From a checkpoint of a small mixture-of-experts model trained on Wikipedia.
Size: 12 layers, width 256, 42.5M parameters.
Experts: 32 experts in each of 12 layers, 128 SwiGLU neurons an expert.
Training: a variant of Adam for the experts, 231M tokens, 7053 steps.
Below are experts of layer 5 (counted from 0) of a mixture-of-experts language model. Rows are named router (the router's row for the expert), gate (a neuron's input weights, with its number), up (a neuron's input weights, with its number) and show model dimensions 0-255. Each number is 128 + 24 x the weight over its row's rms, rounded and kept within 0 to 255. Numbers have three digits each.
After each expert's rows: a language model's description of what the expert responds to. This comes from a sample of Wikipedia text that the model never trained on.

# expert 19
router:130109117119116168120128114153129108126133124138154122132153136136078171124149147152181199110172127121116144121142158166114117089131140150074108111131094145104114117134139116137097151188153120113144161136099135118113157166088102089153079152151143117145145189156069144125117081129162164131150074123146141099135142115111112156133138157125068104119111123133108172104141168148142123115143113092147093149097132075136115158150140135156137132119163112136161138130138151142137089136145114150123123093117081147126127163152148145132153097103136113080156134145087101130092161101102128098103100159146142089127116117148122147102138112130131146121166148104120084156152144096113095115142107159090122137115107117132087132127110122159151145145106126154140152141138113126117167114107115
gate1:139139100114126170123104147095119142097139145096145092142102110081129145131204142086133135158113146140129120116133193102186137122126138100115116104131125059104165150189139138148159129114149134179139130130128119128137091100162159152094131128103125162091147134118160128147119088147108158128104114101118148121150117146115134133096102105136104128159094129159149168155128138111110141083136123093095139099104143144083104128115131139098129081145129127147113111096116103159186116139098145172163103103153091118129135145130103123160115112137167128127156084127169163163172139130104116154126111133122131120139159113123101127100116102120109126116128142142118116125161140148127104154145162096125155124174142126147135130117153151163131144083126110124089132074154131098182148122128156
up1:119130135143097104184086191106131103156132142112092104114076150159138120171115098115139148113100188130105089133107116143124134099127137101128084130156188152122149143138092104123141112132140141135122100154134083145134146127164130100142094107131109097162135118073126137096109142149108131100072121161108134158125144139168122107159147115124076131130148112153118123172127119151090171152120130137135135126140135103107138113122069142129145151161110111114132139099097131138084149133165104146126113142121137094172110104088123101111153119134121084119118139127126126137118103125107163125155149144186149119152095140113094104172113134122161117121113142160144133085147067126151104092124117159110119104100115105140136115109129102142137083154129092154112130133091096124109101175120163
Description: Acronym letters and stats

# expert 17
router:157105159152130092109105098117118161103135124167137093125090119124125112135104117153108136144107139145099138143133119105148158175125103116132164104133120102166127106129124119196106124124162103151136149141163089096135138143117160130132172160133142113169140164124160106113060144126123140133122136093114132135128135145159080133134144135152186109169105152158157126106181148127142123125127119102129135128133118126080094133118151129135175122124122155098138056124151115116095168124130115112154159135119107151144159135128123124070145089140112163143112131165156145152165146148095141134151152146116181164118169158160148124131131133109175109157130142102146107141112098150114130068155123083142174121131140148155135085129111103157133110122130127099147075099099139125149149096136158
gate0:173087141113107139122110142129147097145137135197169119105090121157141147158122139169154133121123173105176110145123139143124131174116124106080129167125126120135122146129156135136105129113111148129080121140161102115104147151122160137130131119110112188106109142147132119101175172088111154123149142152091177114100151116122114086134117123118149143120134141114144111165109123098134154156139107129109110097118132131126175130178144169092083143095145169113100133130126115119154125112091130101090105132144115112133149157158097081128116129131096143142136132096137089159087137107095156112114114129150087161118138126097150145164112114124118157097129112105149092126122140157119072142140086140135079087156124178100099142145162169106128171137113138130126127121082098091151125144142143
up0:139137161108120136128107116155159123103157089136167093157121151149150152117156174131098099185130164163161166136125164105112159117149143172107104124099075101147126094142130133135113161149110127148132070147123128115115089176140083132170127099151103136148163146200098108121140109109088161083134111142141117121113131099115119138130139139172140080166106165107129152104142121107107124163141134136147133126093141124133131141149156150102175172119122093135120149098129135144135111140112125167149115087087132105119144132110134098093104139143132107081129117166138132131140142144124117096125098085147128106097185086109112113174117170158167167149126120159174102131149133107108117138114098149135156112130107125139114108143143136154129145132130117161109100129127146130153107169135149
Description: Adjectives after articles

# expert 14
router:110158119180132097082072126120104082132111150086126108111088121112102134125128130139137134122154105143120110136146127102133130140125096093165159109100115153112154157126137090121127114068121168148135149145132141110096117141119101093126122123109141152097112172148175162115140140139151135082145134162117139150146107165123122106142099062140142166144167151135127100132088120122150114122135148141092088145121117128110137106146202124104130125144128113136139197104136099131125109161137139189103086132151169120113164106135115155165105086155138103148115123105126108143097144140120122137112151117109166112074113122116113124103141169108099099134124151095147177088154154104093077096146148130164163124117096129115142114116110151127130141162143130114132148136114140086107103143150139
gate0:102108143107115146111113141167132105143101129097134153076114114116103079138097128124121158102109123093115165173124141128105103140106109148116137107128173180157141156161130123151126120136070176136132150131103135138155121115181132080145137088135110072139098112089124140128098103185160126139122119100079151133127092149146148133099128121114139132057160148122122118134100109151111105136114099108138120132128162144172113158134129088151100121126145115135143132132078160127128128132125123127094100154127148166152132122084103137112159121159145111157064116081103149112120090114084114130136124106149096089114085131147113151159119144156148135149114137129132168105146094125155132141120123072124149115123137135151117094101149125147083113137148142153129135179146110151129162177151120
up0:146104181113125114077122138152071138165163126105148145164147148134134086116084147126128153173121084127117128123125117137072172124142136103135125153120143129130128118112134120096117145148108110170084127160121136098115142119118124125149110105149143120086137125147155203124126113130114131171116134116094119135134144151108127093111108122138147130088135123154134107160134101080089079099126155142129146151111142157083107135136177120110126106171152159137133135132151127203073159151099152099149101122100193096145122100153118124139113139160087155138097164128151097089119141094132138111131139158125126168126147133147149112118135110102156107141119133103103124097131074126123131107164108100157108083151133124141121166125106104111136126135137130155107146162110106110084113096136110
Description: Prepositions after content

# expert 24
router:091149100140131127128122132103161148120115168098143111130129088118156107099133160130110139129146144157146152113144084154136109126132159113091097113113115119129119143161120087143137148145125105126166137148130168167103127169112130137160128164110082142145151151139117134140140145139151107137153114136106146067100105108135137141127160125108101114120128117162122138126123144120147133101102092075141111140111104118153120147094144131092146167132128091150125142135132151137146118134103090192137114082140147163142136115174154129100143111084102114167122122162105143151108107091087127107123122126163105177096133110118114167123173138142105164103116098144093084081131158153156112136091154097079126145157135162134093141130189140104110162121128108152098124129164071172153109150075115
gate1:128099108130130147138159093159133110139168120175132124119161114115121170100075173128090161118097125126139139112150151135113135134137170170127101137144171140116106105082099115141108173178125127125113124151157124051152116132143091169115093109144098143092112132119090136166164084144152103155144125120140133125156169123146115144133140121147124107099083123123126117107203109136140131097128129116114089135121153102132142131104172145130125120120161146131133184131117122122103142143127119131099104120130132141124109110168128127136142116120117093119158140129130127117140097087097165116145125148119138151147147129136151114089145116146095145085124148112160113169117074078124124106109118152091075158120119130129083075087177177105103147146147151158117112139132102106109097118126099
up1:161110132107149134136136161152153131146140145165128098170152127102146120136129161154117111104156081158128140123134126096182142145116114143098120117107127095119076121133118115091133161106133141115134096204107130162116116090118132140145145161102128174127128111100130143132128114120174121126151113149114136102107121146137174140084097126136168127152146109149141090127159124115149145096097123124084097131156104161152144110130128125093118057101120149121153108095129153093129145147105159114131132107172167147149141179118178121125113132141114154143145120131133142155146133131128142111140091163101156122171163125153168134091141145138093117086112087091121137112084163131130118131126184108116146083154142168144147105112141136152117129125114148130131181109122138147205139125083097
Description: Year digit endings

# expert 31
router:165123110092160096132116080159131188116165126149122112101139126097130130145139153119086092100146125113105131130140126074123131158116140151177146123125115110174125093080108110134153128137121170129149096121090131142086116085155111123153097150110123148151121114103125107136151147165101126134130115118143140169128164134121186144171128116102156148133095108126143103115147108108113145105117128092144136107116121126146105124166140126124129095158137143079075149133111117088116100154150082130135133125154169138077096155132142116135127121146099134146122168169152167127121111114161140096154115113093127136074148158156117090137130094120096130164164161109151199115120129153131126109142111157156132141175110114143136095111124152126113086124127147142116145130125130132158107099093061
gate0:127132108127134126142130133092156129091125108127146144166079073130147161119119124120168124132163112143123153147105167092119129163125147119126126158154100124122115126150090101126113127156152128131125094110128186132163110136150155123111142102139141145121119137164134134116107182127103136125110117138117111067078138141156123148142137167108132123088132142045145129106093152115150154087117144068140114126102159129116144165159104143217192129130109168129169089166105121133115129128144122110130127144116105162092131118092114188143097100136145104130111091110111134100129124119143103103118130125164140138134095127150125076114153134090115139194153099127167148184123096127144141133140147160130141127120123114147126141124129133155129145127113141096122119132175112136145101152154106
up0:116129164116133083139086132100165095123095091125149140122139188124136154103130095093149099137120136107139105137161121149049109145124115142152084108127110119107125118145112130101095162124126130188094090160096101188148164139128129138065145101120176115104148144145129188138152139103102130130126093137159063096124139127165122144128132104127159150140133125128162116081125147151132130120091128122145138147142115155149138105150122139176102143158137148154129107103128118147125117103113126116117124136133119120129123118114089172123124109091143126137099125113117125175154123100159115107135183126152146169129109144135163104114139139106141159142159161142145113135160129146078151132112107086162142087135124103130142131137168128123119070155122149117114139108183116089156115146142095
Description: Verb stems and endings

# expert 21
router:134129165086138168101103104118147079146126143116131089123120125108134108166159096124135118130119105114090154059134086125141138140132115111146128129144147129139112144125125098143154143131150126151148117107116164150106138114149135158137114172143118130095088115127132098156124086139135125151136140091109108104090131186085155092118159140092120126146155140158129111142123124123123117165167126146115123109144074145118167163137073123122083115127110150173147141124131120177086111147116142094112111146127166173168194112134113106131120161123086119108121135099076099106130145107127124131134135138134080141139140096132125092116110142149148160100123139129126114100128107055108143175091182143123150128126146102142115141087095124108146162122115105113154128121179132124107178164128147
gate2:073152129100108192142114147116125149114129140136141161145153154073106128068148107145079142141136107128131112109144097135116095133125095135149118087170153126095151125119120131137138174145183109170103105155154119127151149172163157108131141178106166077111147145139133101142115163099135146133107131096170137116124103104116090117095150150130141093118131097139118092084140141122122097091095152106134148133140159114156115156180150168167122164132157124094095121154137106113147117126148133190131138110119133118128098103117099109133122157140150151160121149138130125125092118138132126108130129118116149103116138158100113125116136102160095106060154156138119108088104125112140111150120119114138115136202144114147117118156141147096084115092133099137163118095147132136145159136109118
up2:094128143083152156127095112077111160132070150119137115142127107133111148100117133095149109092147124153173126133114140101120122118185129122148126122115116134088162114115133136136118108147121111124110121112144100070117163099127149139140127160119184030152125145114098094169122167144131084111123150131136115144144114127083052125113136154181126118106122143111130138142153104133115139147159132138103139091165105133111162136163118168145125133126144127109147094137119061099121127139132131134129185163142166119164116147153140114115119109143108149092151133126123110063118143140134126135134088173132118124128085131170132103126109167147126113088126133142133097124092068127119150146124131134096094127161134126113140156128103126100096134149088129121107097149120161130121129159145137
Description: Dates and birth details

# expert 0
router:129092146096097151112127114124132109121132125128125140140139168088099100124150143112121155169149146132104105178137104161143124114131108108140138142142139135104131116116148143114100135132087130132098127130118139102152131135122157111134104104122081131140181107143142111117133118117113167086120138111120142149187118134121123120161142120083175119148103130068105144134086133140143142157140163158165141142183134088109108152125119129139116106112169102125167102147097124172104139099151142117125113105145186067131102097130134160100160129116236132105143157104133143104126117124145140143106114110178133154156117161132107102080142115165183114126110140146080135138120120115108160145084122104165157115137147123111140150137122135165102153135104110126163160116123120116110176121179139
gate0:144153154161055171145077097140142103109107134138154132117105121127121178114162094155124133125151156174121122157174109126138098117116108127126104142138157123139138122122125101150136119122089130165207108095102123106126147141119128128109141143084093146087148105144109089148136110163133152125117146131143136113136092152099129096115100131097135120096103099112129136130065128122146138125094131117144168134131155121152114130137139178153126171091116148123147156112130092109150102097133111118169077138106138110108136125150142112140089126144150110106115135130133133090118109094118135147106088079110161149169096190147148143093081184104157132117095118104088150107117142113132168107097122153117158123130097143157119158118155104114085126147118108112145129137152139148136166122152116
up0:113117124119207085072150195096134153141175113165101102134139118086111138122118140127155166085130156148121143156107109138135158145131141104110140125088105136144089100113118151117106112158147135100107144182117104157139117155133150120150120129137142084131126131102097136135105137106137139101117078172129152146123175103152123186143118150156148143164113128141098150141133065126103104107167137116115139096114112131099145145140163122129117112158154098164144136138120133144130136156153148139091152114127119159111088155118103172128192138121082127143104133103120148163173161120140162105126115162149135113125133063123103120175145108139100106156163159141155126159120121152138117111151137116124120125108143127076119094131154132160123124144125140146135128133127146079107133123092122
Description: Word-initial capitals

# expert 8
router:146120121133096135153121152120134167078159095106114139095165147148146102132111127120143138134145170157123143157146102150160092129140122107102113110154082126109131082143107127136062148172108125101121124102141135128146147145141105150172118118107083092112092103140127124133135140110109109097140121133101156104144057123187127112122134130113161113110178098115104144144171147149161125097128188187157164158149130109153151124111138120119139170133136092094143149123131143133142134126193106132144093113124117156094087150094105122120107161154109125154133122126168107117127104081123124157119147139128127116150124107149123108149147171148156120147120054089105144128180127102140112121093115137134097111150132129153106116112154118128120083119122121117130169138112117152119135175109092
gate0:176141152127185163086165122113149117145141156144154125142140157119071095134143117130150142134156111131087095100142174083182151128115099119155114108142137142117062097122161172121096111147138156102110119139102124136137125162108112120140130125120133106116118130139083088140094132159117149114123105123133152107091139129125103090105128118102153082130128090131110133128169143090117159122105126138118133168134133136133114179132150114147118118123123114111100138080107121162057131136154106104126185131114144149102146124152116142125119129114150131088118196104168148155102139165157158130135158140106144128137121178102121126089100141123138118148167127111165135081094107120149167122086117139142133137132129141143091119172151127107137175124164111101146150123130178100120139128102136
up0:204141151101164144152148143137130108145125160106140110102101098141094107087132177159126099136105137105145142127132164095142120133085140108124142132088129131133110117129132138123093136151149168180136140115113141122101139137129130130141110113150148120113106116151119178105115135090111137120125107109115117133112121152146129145107099117117165111149101125163148096082149128138140091080189144123080157120139101155162135136136137144099156120127095109173123141099118101122144175117134099158120201165094110140111137143175125126113158113128105119158123128171151143126158156113124127117083165135060183129124148174072114115121124121132130145136163140132160111164087151113175140130153128141120133140129096136194120125133136112111112117118155124122125155147100151113079114124102085
Description: Place and nationality names